{
  "moe_layers": [0, 1, 2, 3, 4, 5, 6, 7, 8],
  "balance_loss": 0.000394,
  "tie_embeddings": "early"
}
Below are experts of layer 3 (counted from 0) of a mixture-of-experts language model. Rows are named router (the router's row for the expert), gate (a neuron's input weights, with its number), up (a neuron's input weights, with its number), down (a neuron's output weights, with its number) and show model dimensions 0-127. Each number is 128 + 32 x the weight over its row's rms, rounded and kept within 0 to 255. Numbers have three digits each.
After each expert's rows: "mostly gets" lists some tokens that are sent to it at least half of the time. This comes from a sample of Wikipedia text that the model never trained on.

# expert 48
router:093118065117126159109105083113174101168132161093118154172085077096123089110091172154115143101153189159113168186175119173127108164162162160119095150097152169101177163132143174094138185128129129167145199083159095096050075122115117172124103126186095125151094117111105134113140095067161179153116166110149121142145095101143120112158129112175172139108176177118114109110085100161108121126083
gate0:157173066139147152140133176153143165084179237136141160113116123072133188134093126108101131083143122107104087124140078114139165147153121221170099169108144128134138152125094181135151187185128127133134135089105171150153112088151163137119082091088151150190117174147151146172138123091167102153144166116062092104106087126141113167132143158135106115182128112180128123100121102149121103073090
up0:135172094106089140144150127128148153083128146121179131148110180155193113120109102113140060105174130098103131152139127085158122135184163145111118153051140160097125147117062163120112215172135108130132124127111113122152100122097236060148068086067167105214151098131108136149159118124169111123197115108097100112135124118058136155129125134122090148134139163110146179103112116149112121105104
down0:118149156070094157154129077100194148122142181118142161109142157181119129115133146144110150106134144139119134072195091134096076120162123154146135094090097142093209155119188175171144143108145141138136127173176114130076140104144183127145170086126130155119140088126152052175154110154111067119160114133147081144137150121161109124212152092110142081126168070106118095121157131169055119070128
mostly gets: " well", " more", " even", " very", " only", " much"

# expert 49
router:119103168145109137088098142067125154126133120126084211147088058132123128102162070153079180111149154151099143089111155175166167166129142173128137077150134154089134198146146157089069170119095104146133079153095081155128146092117149143123102154161117129155089121138069165162145174088173093142170090136194159133165118143183161120187134103169129144136164121126113096119114171063123140148162
gate0:143145151109099161111156167122078127071130108105119161092136150159140157126136125087094061145169091101133122102109159091175103151104160149157117096155135092114108078147124182147094110171166130109168107107154156212142085107178126140119132117138178076149090167120111055175131197103093122121123120150057184150116142138159180155172108199146106058120110129094138140112188154170140147156096
up0:132160138093154152152105115086160097121138191087122168103123100154137106064143127140109086154104116191168112133121126144041118124099124082183093117132116153144157089145152166147143107111128149120131130118150175200171134061120128147099121179093085180158120144160146110131149179113146179148154094187145147151129208082128146076125176098211097123123094099163151070162096164129170120116148
down0:129188081128136146162131105169158171113097138175115147157140128125130069102144133106154115107138080083096144106150189133147140144116128103125090131085091162098129160117119129169140082179148075133158128176080123116162150137159091169103133033093120173144190116173156094039162142149138099087067150199147147111134169076133116092072144088143136153112141167152138085130092148175114098093114
mostly gets: " km", " century", " million", "0,000", " kill", " father"

# expert 2
router:160066126125079119071121117100111142160137139168092114121118136114178091175174129094134154104114168126142136074173142196150131139131174119212101162157129135122179125073151095104111133114117108159104088150090085157067158114143104187095131157171189131134093188081139115121129140134114124155114057167114146082160148107125164202147103152101100157098172108184097081133158098127178150157134
gate0:047106156141182066113075196098168125087167104133112140155100105151134121168072150078067150073127102149200152138118057167122120115155122125148151145139167112098120161067194116115182092070173102109097120101061099139067125142103167125120094145194148125093099155135134114132144127147106121114143116123126111124120151134107145114130161125161150114146155133132135220110137126125201126105154
up0:089119205192158076108071189093160136142159060089141129183138089126151087181133099139089109092171136133148140153128129120113159120112160161149114120146156126115107120093163091139127145129157134109042126090072140122122172172124177146157123138126182183101093161088118106140162113133119109111158137135167133041196163130126107113100145154115158114134134107115151200129141114091172145045145
down0:130118119102080132116122159155093170126007129158172054164107124146138133108121124103128155137083161156105070138075148097114117150155108108102166163111085084127124149181177140125141094124143146151147139124092154111152165081115167180102164099133150139131142181110093120143142131114123150189082191111162151189072088173089148103134113110145117183181164155129133056093110081088145107142143
mostly gets: " w", " wh", "w", " Black", " Sh", " qu"

# expert 68
router:145107118137100136132110114075077159129094175165099146122157167115111075164195104108149089133132076117121105144089119116121176133121157167153057140187126115101085088171117081082118110150137093163078108093134147104117157142207161147067139200137085141153116065130160158075145140104072144139154110100137115133146089147102073149090124148139166206110119137070127159103064103118147114104146
gate0:081111138154114107158091111122149102184161159168127129135108116149098115135099121102156156076167132098174141126144109075149154136130185212106174177120095106123133159108127138151157105122144045095159086158139110126123150156131130083151123188108120076132081064163137074099115162155119129179121092121119106099121164141105113155077081128188125129199154206074129133101084112101176147146193
up0:189113074136117125185117099104097136132166115122145097093117175111118141078183130131164157119127134162063132147113144134182148173151134136185179118104112123112142092113109125122123124085131103092075132066125133139074138141168087100122119084165074162104131104142078076054110201142166120123153098129061179156088153140153123144084088136098196136168101105212184112129126145129132146141095
down0:130113094172094195113137133097121123145130127097107087151191086149125165085127117109139134102083115150126111090070107078157100059121072129154106123108176105086145089115112119084115132115171135100128116110059148136135169110199140166135120163072170136108109101101144150120095173143146125189146132157112151116011110087090090116066145146088111163205138089134107105100118126156113138149084
mostly gets: "it", "at", " un"

# expert 67
router:103179123110125098163128112176216146112082160169141126131076113118115106142119181109126153107158124134100167136078142144088152139141100138158107131187116132148115191158155110078095148172158077133186188103142130163160115123132170187080121172189127116163087091100096142153144104098142132159118179156158178137098151114159082159142154204125156215152135165120159166136121117126126094149074
gate0:137173062130160179018134108129128112100135135119146120078091107158136151153103139156137134135091134135171121106096196117135194086116142184113173153130099117069154137124123094085138126179091077130169115095133162112093078095119143109125133104153097106167114139130117097120156129116165075138109105102145052148127126097120148105147130149154215130143146127109142204071133161193200122160141
up0:154092077149160105114144089101181146066125187116122054152157102086069117123151139087086084138148104169087128168152106117144135168111102144155157109166094130104184120087144092169100109097094190132129127121104139152176130138088097156124146135062110168137168103064133155085134132158140117153171118152118120144094140121175066174166092150104178122113151127175152124157178175111125057085086
down0:098106088167090120158111095146154143106129162122148153122171061107158126092166177135118171192135135133141121130173094123091129165156117105165138102077165103201163081103163112169146156207151087083134125150087178131082091144088118152132147136162105091133159152133136121160162111155185109187131117157132171091169132109083150190207126113152170143139111119140120092130149116130065082125196
mostly gets: " public", " local", " general", " military", " political", "Personal"

# expert 110
router:122157178139105130138138100158120086056116105134141106090195135116067121154165124192199102108157139113176157107148143097118152117108083206140127160221108114149094185143135145160141118109138066121108123071093134145110148124139119148157089176092149159132096097151156107052131126125168184088120117102157128119125144149180130144138131143185119132138069155076170151087113196159142089123133
gate0:110157071055086135134125171188126173096181122049113161201152180120122101083171095122119098113114093126163117141101096162131188190136074121113119156125100145149133122133056145070109133138142072131089149144119167116123076159119085088145165167099175178184126115124119158165157152103194145104133083098094132130131122108141110112153142131172155105140092158143185136135132141176144122088098
up0:116164179109136091161128087130125146136151104126113069087108149152153155117141122082098115164093060116112141154148164122137129191124083110167139129129145115174098124102156154219102073151131127192140139103193111136148075101080115076110099159138121130187127128130082108146133153115159134116197099124123146101161127188141134131131185104162118199174142166071161105094108179163099085060105
down0:185127167092139118192103111153074079084129096114100151171131096174099099152109083105139194109153129139184107150153149156074131179114155096118120153156145099172129183050155140149130145122124082145114104115110172099137132133155116150215155184128081104128155141125116110097153104168085086121141147155128115157125125118228111131126123109123120118134126148156135173235151133077094095110132
mostly gets: "man", " Central", "ler", "kin", "son", " Force"

# expert 97
router:161134184067160162102181190132156100168126153147114177160068094153154101119120134166086146136092137138177141134163077139113164147138188114176160122146102130100164076117149182092115152116113124136176113167166160145121099122109127075086110127121177154122080165165140120107081112146174172176150156105138159123093112044176081087082157115143150142128108168139096129129179073076126174126128
gate0:148166121119098255160157128115128109099113170151104153128155114110135139143096137139137126123187149081135108175085116157115077076097145100138161138093141135115115087136129145080068078114105137172185106139140106115065179136059173120159145120169114120127174122141151091139159089109184108140212166153122172129093106167088087106083112135093112123128128121156129100207120137160107097090152
up0:119079120165167101157136120137196170191139211138079124098101118100093148113126153146071102151084134095134095048165167138141141117113135178140057184136209078126108150081076106156105147150149155129085140121072161105071138131155163146103122165121143117152104134153118120120140142151132181122083143171141060141106121105167120156164143094177122119114122121154116079085180148099117128172145
down0:129156131152136073158122103117097112083120149151149129111154160107160111147168159153159173136113145153128045119105083139120093092112105099166159098154061113140153103159116111097135152139099148129118135071121138072099219095167130158122116160111120131101152097138167112099111148114111187143124187114120171185109161141122151172098153176158117135079134110000153131203086108097092135098104
mostly gets: " after", " when", " on", "After", " during", " before"

# expert 77
router:115163150083148162126118178111125127139119175131147149120108143103076152142142142148077169132071133117136144140150124188163136147177121107123134093098113121128186099108173177101136117120125126104189174133181145117086054101081159122130110109133126190145089171108107122089089084162153183186130155145125156082063085087173123078062095079105152154162067093125073110148189100110123153144112
gate0:059122166111149187125126156099142167144117137124105075100131132122125087126101116148120149095129134128134078171139159143068148123097107147132106121135161154147144114120167146150160099168113116127131094132132096149111159162154105107164152189162131119091088170149105072115101106164158095103084142113108118149166076102176125165059178099080219070174085225107176109134143146125178094177179
up0:105124137100089090178131151164116098120138081166066161169153116106155117132163156124110143103157098171152153089111132110164113106092107180134154168145111088141096180097169141126105135170087098085112188135146134098210129096136088129127145115112125075081131223116133124152147110160057095112148083121089074148151094163153074129140098171164065158141189112093107143079118147166080118131109
down0:153094173111128111134100172104139136189156142120119173159160156121144061140104147121129156130123150109179085157108152145127167109145084075161107153143088058103226116105128101146105101180117090178160092110173088155169125155174054207112161156144088077115089154128057145100093098143127098122121114146152175124179092093130089120108132089127152138136101133140146094129105135094174165090138
mostly gets: " to", " into", " between", " through", " from", " on"

# expert 113
router:075113117114160134115149130135139175122115176136128155193114105154081085118108062139091166142117111190104155126158152154069134168127140165144120095140136178114177121127127136100124106153149094096170156169149091122124115072090123133144148102158096103186072161093079181096178065116132125203163158058160168152142134112111121079138165171146160115142155127146060084119165090064127147157100
gate0:109122122184099036101121088150113107078146153114067167076127168149117093104179098117146127067142132158067117136120117099112095145114082134059153147104154087122207166107158168115142175114129134120110105111147122150114096116096085140093157125103143121127134088095127152169124100159147114169114081139175121176121104141116175081127111134108188244135134172142124150073155103147174152118143
up0:125133145096090135118132096159110154097096145130136164084143127078125084102207103096121079106098115149119069132129130107178126123191218149135154117153142088139130116113187110181110162097122163120136070132113127174072097116121115125082097155062133128089128123142132157170133138133124141161148152086077206179154135102105121095129142162183129163172074095100065186104075113088087107141108
down0:110134128111106047075108126144084210150145152114128101101158169076142083133171085115108098137120159176083098131102161077124117093083129146113184084125108113077126170101115138181113159118134087141056178131104166125109118077193134093126152091162154137139140134105150127121191101095120092165170086116131129169065108147120116107151188182074122131129136104183125143063171111111111116121127
mostly gets: " about", " large", " high", " so", " small", " around"

# expert 94
router:114079160190114128114096105155099139155128169131134186158113132104099138106112090172138136067077139149132085085156176147070151155104147178174103082075093121079172165119117109110087143130145134148068122108064095104164133119168140126147125137139118108207106134085144193157157178121141071089131078113181176126104180106175159129125185109170114171127170117152109138119104092084106135160110
gate0:113108169116091075137170108074088135111186106098141122124121132089102148171099091215154134134161116155052094156138092089121117131159101115155207124116135134147154150106119045116116157128107111099093122127071137159115071121145099105112144147119089145199068082129098141126123126131099090154099132161124168104094122179104123126071103091135137079182067096154150129083158125126168188172116
up0:095199163116155151173138131143110077116110110128104157147111167178174137115124115057093146200118145123108141208130182179122135158128095087122150124124158100101112136085109094116165091100120141111127097116131101085125124108100162188146092117117150116087185144111150188187154151113097086156141169129146093120042123080029162136130146160084146107158131174155097140168134120128143096093096
down0:108077094090087148117171130150109099110108084112168092160072117172130171186146157108136097036167122120131089102142134131097101111095095159070167127101155079129065168148141092089140132073114151079098144123148100097183135187133107111072140130118143127091177163143116157152110084140186161094111139140152129159157134110189142146109144131123103125050125190129116165088094161089148100176146
mostly gets: "year", "%", " level", " left", " north", " back"

# expert 83
router:122168095150125167107095099177097120161099139114087104132114117115060087127116174114166104132144126084149106092148164167094144074119173121119132132176095154109120094146155145039128117171100148135079116128102185111114149117123131172110211160166158188103162093071119095068100134132113119135130151140130167229096122152123134171152102089133127163127188104134128094123087105104209146132089
gate0:129172050109134068116107147089166130084123152087148106058168110153107127115176132141172124164106122168170088140151056111093155108129130206167141130103097150136144121099195173075126131139157098138106109102084161175134078140126088064168129106161106137175129178151099148157146165096069138110136096102169152134128071186128119153163135119104182100140122162169143123141088115078121082132126
up0:104138121124112143138151121131109131142162134147115167130098112177113123144136063079138160136149100135175138160138147100137156138107107149132137167088060114141122192159137192140094195193103143112142049188176119080059161080122202127114129095098123101098100117204117128124133150118161095163128087147157132135103102036137180105112140120134109133171081109147095102115087138161068164163096
down0:098113132114111173131108156121177097113193087160118101136123141195103079112111096116111095127144132076189132114116142146148110177128134094132138140075078053171116191190152151159128139097132106116153011117117117162128145202102153139161132186134113104156124165118105147159099127156132109170111103136124126126122127164163184153098108124151103107114190117139140051168145186091137156147073
mostly gets: " comp", " plan", " Comp", "et", "pr", "mark"

# expert 43
router:081084159160176085181148136096132130090170100108111129163087179131171189069141161117102158070152081124122128057076162119143134116115125095105151161149158130155126155118082136138127186096146123158129103163108128179159127078141092097107151102116136087170200085127078177124181134117117130126129068144070104178096085131167138107130073146145157115120126184082118099151129167157090101094160
gate0:151140151044106165133166102117123088168130080108095146042189143073151113149139138069124133174157114094026088162144153084097113150117117098109158103138112156144124102136172124107086149150148132141153080163162124140094167110100132170106098143093123151133098125141078058114113165134133151165108155121142131169132054150077154137156092098155161165120118131103153083119140127125125165054188
up0:162149123110125064123203163157099104156095160128137127116112157128113081157179156141045152136092111107096103098108193125142119145167149110082093098161116072112138105127129066095112127097160147186179158146182099148133146105130070164112084132079086145129058128131082075165112162116133133142130175159095118186143125121155134134103156103119139125178128230134170095086134163143126135114091
down0:112149102094170137077115124122093123143193129085127168130109158192151167234110072119148163124065130132139161110137138093116091117181115129117139161151101108151140132110160165160065144130146188116139134145111089121156085082102109092111187145076124131118133158125089100157091128094120126065168137109130102107151106087139185133085213117154155147116186067149120193088116111144091114136103
mostly gets: " 2008", " 2017", " 2024", " 2014", " 2025", " 2016"

# expert 4
router:138069125165148113079097105165126191146098144130185153159147148102101145119147112100137066148108098136139154153094113153156155073195086173098116122126147107089061147160118135105090144144098133141097175130186055164156158068148125147101174173116158123160059061101074136078109175137128134118149154103171132137095157150132107198118165078147153150126126157183135174130088126161125128097142
gate0:158066113189166138145126095151081200105110166150107147093095161144181152114117112114187151106155130062148125086111142139071113127099175203144109169145174151158084088123133188160142131156161140085153195159136145124088117159080107157149135136138130153160161122115044109112164085174138149141067170096102113126135115141139123121133128107092114160197135080118073167158130162105091111127141
up0:088112095145113117112165084151138156072136131156119121107119098113175105085144140151072165129161067106125067096090164154152103128105078166141179123137132133141106053120087178112128162204138117137189182096131134091076156095153184147153130106096121124116124112075108172138157188131080147134145133151095135110179146184090134115111168086066074195111131118121151154090136079111108135176145
down0:152130092154122072159156094149119142102127127173162120126090098121120156074125127036117091154127069165175131131089150139170069164118139147151100190126156152146111125127143179091079141196065140140131162144092121093122096113103114135164082157153093114139100088054075071076097190124156122114132128138093122122109123185129123097141099091064163137174181114141097167096170115128095136162131
mostly gets: "equ", "spect", "act", "ct", "min", " Act"

# expert 9
router:100139131145123145125120138142119135063154123086117112118112112165095137138072059068177099133120114092144105097154160104136125076091125144162135203099174117178137101113122128160108105088122107100107106090081162111131102094156042095170152149104160170134084111116135067127173134216093116108144064062100108139098141122133155171165110111145109099175165143130198083112124190138107136128086
gate0:091169084126138060130143109175129144064157098117125135137155135101165099087104135115160168048106103141102163156099093135062116155109121178149098167139105202107150118173159084123118128043120134117131120122113122178172139165136041153144113144136122127168139175112119099114103190180140110079120159145151076139057136121113169190121133151098094147163130103163170160092162125178124136131141
up0:183099145154147096136168140114101172104088088186114158160143161111131154140141103082095119157128094153113107142149139095168063146132188126187176154116128123096114142085128148132163150176182118150108137170066121087095157119135143147126143105099066136155114113111096130151143142116102217162049137105185149189076101101169098170168158084131142177139164165107109124135121066124112138130195
down0:138130103173101138157134174140057191143103057128126119134076137099112097114120127081081097170146097079119110121127141157144122127135060101147111117141156091090122074177123168155150204148114125154127151104167147085100135148108123147173112092165075131131073159173100141166125146101131103162162149097069165108079105093188126204166113122150147137193120171157097132157135107145185115176093
mostly gets: " Bra", " Bu", " Win", " Francis", " Ru", " San"

# expert 11
router:104065097120144101116159123177122083179152185131139119167100120106135118094074111165125160093093088127128149152164145073117112121144142140132197121122159163086162169166093088121152196091093105184122184123146139117097072093096132082107140151161075162132119101108088114155151075103172109179130108139172178121148155128119148083169100155185132101116182199102084103123129103118138199126110
gate0:124139080130148079181136102130137104174157087101125124117130195135167141146131113094136108105183103134165159107163141172098161140108098077170134135119161123090100216115113090151080094132101141131081132131128177139108101107121111136176172099131094087142097092122141131100112036145085067097151122130079155136146168093101131213068115169146158154140087136135155082045152116131158166143107
up0:060144079123121165063134166082119155051166121063151135132113104130068103122194120174094118157116143142104147141142097122143106130093147095156139141098132155161187120110168118094177099158074079184124138117128116169140152148110149102154148126087103114166100137122136102145162182221166116143118116143200118173117104128128150109151141080112109050141136113180113080151120143079140120107188
down0:140148124127080132103184149168167163141096113127117117172089151151155179148120151142068148079194114180146133122167104136129149104129140093133103140152168144117159176151102180157168119109122122223040132134167130110129139177073134140100163092162147139143178141135144103101136129107136135152132120125191145093122098128109167150111190100082126122073165091140162126137011088102158130118171
mostly gets: " two", " three", " no", " four", " one", " each"

# expert 0
router:141150186092084163171114103158091108108159109168137067078161158148158125151120166155149133139145218116150108105099119124149177131102121160134178179176136144154094142173065152175181091187157140113084147117090109127128131121117090125160166129106154098155137111167124090157197155090148116151163155150153125048129112131183107165141131116072119163086121174156144161147120155063174160104147
gate0:136068073114024106117104103171118165203163130061121110132130100147121120159095143060136149164124143110041111133175134160155149118102111177109105131129105104127163136132166150073114139147108123093083173137135146152112105111134084093140181120109112195148147103119144156098134186128144145120149084074125163127136186068122137129165078118183125143135109155089143136166104077079158139163088
up0:144135115088163136124131122118096198084183109128117109111171146150146170135121116112182128120156125148116139162111143169065097131110102129085149146154142162131064096102103161106108129094110119197184080140094099128091129074131127105105204130126093120102083154155129123175063129122095068119138104144036066127118131112087080110134125144129099129096150163163197091146136150210130119125197
down0:137098154119119097125174124108133083088118084116135134080175132068120196113110192136111159191117154091167155163126130138217086139136114146132143080115151126057088079147099114186084113141157121141099150164121159124138117168125147184183122161133153111135165220148065164155159152111132135160112099147088124191131137164112114110121154080174113062096175109118119126125176139096109122152121
mostly gets: "shire", " Hall", "ford"

# expert 107
router:127094126108158115145059109128161171092146108156090169136115172132173179090135166149078173084129124142095123101087160107104138143118189148143135100138123152068139178170124180073178110147123092120151085174176090165154125104155140159081113176146173104141141119186119173137117101082130162156109152082154114189110081115186090104170086131150164148173164163116133096140165187161125102085128
gate0:088174153126085104114117136129139166190120167103090135196163141101115137098207161077137124132116109162127134067150124195076146151160153123082146107140169132142148116109147106143167070138145069112130100108079063081153113115132118165141078115114137170110109113151087082134151070132126091117156139147121074192105141058079166144092127099112097161136117064129086093091107099131139138195126
up0:153134203152140132128124116207117112118179122085079115143110170167142101115158139126109137153134140135047123095121120084186149102207100101113139136115119124192122174122175099160112132169166127082136102165105106197152072148104107130110142080119124158181156127080121106196119122156108128187139097174145123067115101092167117110123110127104121187103138190089124152149124164132123130092050
down0:174201188110133088109151144190096149087147178111092064134129092098134133079152126134140111166121120159134122226182131145126114140125171111133136126159143147123120226122166102131148157167124132128147151159128128152126083145119128083128149127157123081163177116088188097138072143203199182107118082155101144153151114106124117091118105094120115181071068145170096139137151119146151114128127
mostly gets: " century", " 2006", " 2017", " 1999", " 2008", " 2007"

# expert 127
router:130132144145115104100147086139130096161097132170172129125154149097105146193104186148144114130189153103103089131063167126100161117138067082083087105147107186148078098106082111142134128179154104194158143076106155153040100144143131092116131114126134112168168117157136170093124111098070149097093137065155117114106165138128143162093157150110088087205085151092152179124138139147178119114082
gate0:108159131082167155133220081146102114187168131154132120071163136167151125167078112120132156136138149134098130065138159110146113151096145121130177093110127158092110111173120110155170189129147116131152145085172133107171147118116137104087091165128089068099134178163107128156109089146111152140115158168126154167118125175140067158062101116145212133177146120169123167098178125140213092150107
up0:079128123134223130106178084115098135139085104142109136125095122145105104135040100126147186140157118122134100113118158121070128134116147116130081102061102196091163180138131114153124096159050165107154139144179136156130089097123150114111124088112153158153096116095212083098154139188162126146087130140055146095093122093146095128101137143148080140114095133107188094122120151143081076101122
down0:136090153158076142195152128151161176167096157196132096142127099068135123106102087130120086151125107135101149144113136051142123187134151134179153156156160117152152160125141144176136115098092104052127187144128195131130140183138113071147120082068140145115138090134108171127181130068070120138109203209099062146124098153119142130121137165116146141109118108089163103114135097169151143129130
mostly gets: "ć", "ci", "č"

# expert 104
router:100170104080112088155131129192086138100167121086153124175176139155098116118104148117151090126141091127148120140146077170116109078155108100137156166119076102119095122145090119157166070037157142171106165158125108188129150141131114179171112092141076186145161120123139150105088134105176150094147135131148124130138091096100101174076124087151183139103181071172133159122117203184116119182117
gate0:095115122134120177080116110140090206054150167152102115162134088103082116092145137115161094095072118106099128204154095108140124163125110116157189090130126057150140151122110074064160143092132094161111126123183117111212131149152133101104067146095200142152153098127149132126108142089170178170165069116124107123122140104133171100091096109135101101186124119110118102114133149113110109092069
up0:103087114124049138094133123086159124123122113091066114182195135184137155105053095122158169103164141093150088120107112143142091177118108141110135093127059148139156163104139097128160128173101181129130075082091132140100120110179083109126131168123121141134174093176086090128193132113070119080084141136121156122115136106150157148141146219119084174145190123092092144131151118100091115142094
down0:161169165115136194146122108103123105100097088065115097120127131113070167074106135152131169095126150157122159070098106075115152145158192147128117184146093068145130141056115134122118139135114073069099068130108129087134119127062107096099106088069157096138106101087133149155106128133118117112087057137125137119128177104175111185105052109097105172139131095111123130107079065114095126098140
mostly gets: "es", " list", "See", "les"

# expert 109
router:157180098097091153112131139142154098079102126121166113163078073137152120144124045078139119133206080121152116151107197100137144076128076108123092107139092112157048092117100088111168142169161050135082120154141149096095101155181068140104124163141172139115112115128146090170158169178123109110088130121091132094088152144170173127148096168089147120149127101130119108157120160178139099090150
gate0:093172098187147100127135081130179117156133157116119100097095160178137114126151083126105068083116123085135094188114108124171149136139141066191145091120133139173104140121157082080127144135165154150070122148082112115106140159172095121217159084206128128107129122150119129093071123094150163131139087162094158133176125142102168117120113066148109148105119087100082173147103100104210117085137
up0:119118115137108179158137106125127019152141168114139117166188139167129099157124097113160163147168159123092109164120058162104080136060191106181101115143144139122143110102125094154098128144105132137084144065106126096174139142115130132136095140177135164058163148088171174142124155129193138118094174140132122066164138139117170134165118069130089127145156083052132116156130148069110154096101
down0:117106127134113119114195108089194151160160134103109106100152160116139161127171144039126111134153155093132128114109090063177162136122161165121150174218102127100182109103110158115109141138116081125193118171091136132091115147122117109125091055149171160097101070092170173145100168172080146110095110172157109120100159083141171156172193148161123148127117143135086140164127090107086164127119
mostly gets: " c", "c", "ac", "ec", "oc"

# expert 58
router:167123188173105154092134126124124125137128151112144099185141162114115109204112185092175187093188157140110153130150131152120149133107143077128126116167129107156164061089145106115108157140150161172154169121116116201147111100147074124097145099134126154214124148109074136168070091134152107111069138096134083102127170133157112097157168176147139093191117091140131191163109135185137175125165
gate0:078110123150084110166083110087130136105177127162108116157156134124155112147143107097135112140118077154090109163184118191102175149155099129102178113131195132120096122186060115147144106186107154047159124116156112133061159141133144152122161101156128140184073119160136107076089141085156105111075121186095070115159138132117104170137126092169102112172129115079140167167211135094124121093125
up0:172098158154121115151120145205119110214092148145101162115086151107174149142133121153081161126145129102145052110098118110105120166175110146106100162078094139142156163092079053160105115122168144094113084103161152112147088115146140153092160114133102154160105052151140115110114107188071167068164192109147142062144175161115109099116128121083144103106098139135148131133168106148173189130109
down0:118155204121160105131123096161129077086074163073130145054063084153186159082127150119122105171117141207129141134147143189128087124132121193098118175115143156140083087132132068114140144135127137109147126108130161111090087129188142144163083138049112103160150128139128156097115158133071134168133161165144108168070157106151136131152127098153120196128082095085161138109126140181100115103140
mostly gets: " world", " critic", "ide", " base", "ci", " state"

# expert 65
router:081117119116148106139105173109113184126162093088105165151068123092154122103204149177190127158113082110105156102159071140168103083167138124099132152160117131118116105103095162151115208095154103144106142163157164128124079166115153121166114084133081110135142190173169098184116101165110152085101100150124136153097157125109169089132086184135079096104174125183177169144162077113090140147143
gate0:077137103075092068052105127133074075129109156105080111133104133135154089122148105172124160111104121137107122123081091108084082106083178083186109134146053174112104161116052112134130187159138137166144124113083084140111123125159134155112167115169113176097146091138096103151113128154165071124074084079117129137088155153121160156132151115134151088085149163144118095178135179164184115092148
up0:168091156115119076106125133084111146150118151105130188121141103142158150109111094117144148071137118143058136177115159171083123051109095161159064120126151128156157121152086098120120077147156123136136124123123100083145098129088154109160143186153050115132125105125087106141109121087133065146143116107136149158124147103141173143081067122072105041135163217106189139172073145085141137110119
down0:137096139144140116164143156204109129129107112129125174084114087132117094179091132128071135180077153104168142104153117042180113105089129215163118134112065156147142069122123109097099142189115091148122135145122128138124134129196104082165114155160148071096125121124117120205133106090105141107130141132203163125140138168141114121153112086165124119100187173108118064160133151109074123076159
mostly gets: "|", "=", "-"

# expert 14
router:148110126147157120164140085124090126091151128139164155123127141165172145157160104195062158163081168161147056137066139131153152132089190058090173144162118113179172116127162083140159138112096128122103127103104125084138147144101089097152157172096067171142136072088122070173102149138087125084109098151058125159116113139179116148142115097091131126110135091048121117079102158124136109167149
gate0:116140143164155165150159058119166151140144117173159140122128165165149133118166110126209164180122126152134167144157042150115170134052112178122168123162129158106120119183088191097082128123141170181087132148141128108128117165148185140058171123118127134098085098147114151096136144120099136175153143154094178153138126161140193138150143186148074175074105122115103120144115157153107066151153
up0:174121098142133118040051193161097123120107139121105140135094117134108013163082140121074094086132078088134074067101158110123083107183114140133097103165131144113102100112157120161096110122082093094188165127130123113190151118107056150165095080114135101165165126122128163158117117146094091118093165085151127141147137103155126135122141072134150069148174115131147114115121132109125171153126
down0:158130131122171129151104121150181106164130169084131130136186105136124097135092100068171151135176120096121122096174082103137154113145100137182115170148050202119170123155085100130128061158145141155073166215125185163133151097099136130095089071140185167162098162156096142158108197135106161146127134146091118135153119161146117111160059139106124135100138157101105111129098178139118144065114
mostly gets: "&", "X", "BC", "R", "Z", "O"

# expert 41
router:131173155128140141125073170162124092152188097115081143125146098157163134148126112091097119113118158137162157112089188159093181125131066151113120185125190217100143122137130124147091113166127174132090096111082182125099137116115104123146113115130165134202188144090154084094119164146154149113104095144127109071176092124138106192066131214095110094115120111092169131096143135081143116125175
gate0:111146170113126114169137135137145117130082145159119223165126082154103110149149075112085128149134143161105177146165151159128141135165108225139126174115107143087135137209133106141074125151094162118136063152094116076149073135120170070154089170145144157101160150132127068140126118156093146124135138167090147107121124084134173154084111145151151131140138151121012198132155108116120127102099
up0:117113149080105094102099182150121140079110102100079132093089133150108117128066189157064111140153150153096125131094173194118121097140128125131124184111114208138146111148150111145121137155112116181143083168075125111095101150106082139174151162157122134051186162139123087088077076148152113211152162129099157206122154133151141125182099109144104118149082109120090147104128096107086161131150
down0:155171118138108087112147066114103160138069177113137114105147122180108095137156116185137150126180160145094126152089183181056125177182182166106126137145179074134099114046168081120159177090141153196159080082161163129120117113091133096122134096164108121120168137187135101121073141117119152126124092136102132110131143150184124134117119116137120124158082078138074087174109134148176141096154
mostly gets: "j", " Mc", "we", "ø", "ji", "wi"

# expert 20
router:092082128113106150167106107106148145051158114147087121144076181146168172114092133157098167102109086112064115103103172141133132106121113111133107128173172110153094185130113149164099176136102085084132086145069110131112116070128064073110155125075182126184149078108107164120169148125066147142118063111095137161116109144159140102115141116166123118129131104130110111164115194132084120184205
gate0:157173125133134220083140067091137142170132113127085143139120124138143129140152119116171166182102176160101187142078085140106091115148104128122136105156130110129124104130158199130069172107137155145110124217144115107063074172108094138142180132127168167136137108132111113092085109159101167095084130112151044106120185060129099135097122168161102139116156094141159136152100110197114110151146
up0:167173117131109144123177110105124131143182077163150111144139158149120098159161133108174055106148104093121086146139151101173115129087098170155139187139121175120109124158150092102127088093104085158069122180150202174119138105146112113138092083127129141127086115076135045069142127148123194092203120074104069115087082134114115109136125147060125108122079130093122175162112112110111147150094
down0:157228100115124133072169111139188060178154125095154169107143121125098126154134149116197126091172166236106111133102093123098115047098102133110147121106117145128118127156102111128113057111157152169102132110116102133118130140120134162122110070097140156145192132128107066089131140110147136080114160161100098089124133079134094185112140129103144107109124136109138157154179134171183087079140
mostly gets: "000", "00", "0,000", "01", "09", "02"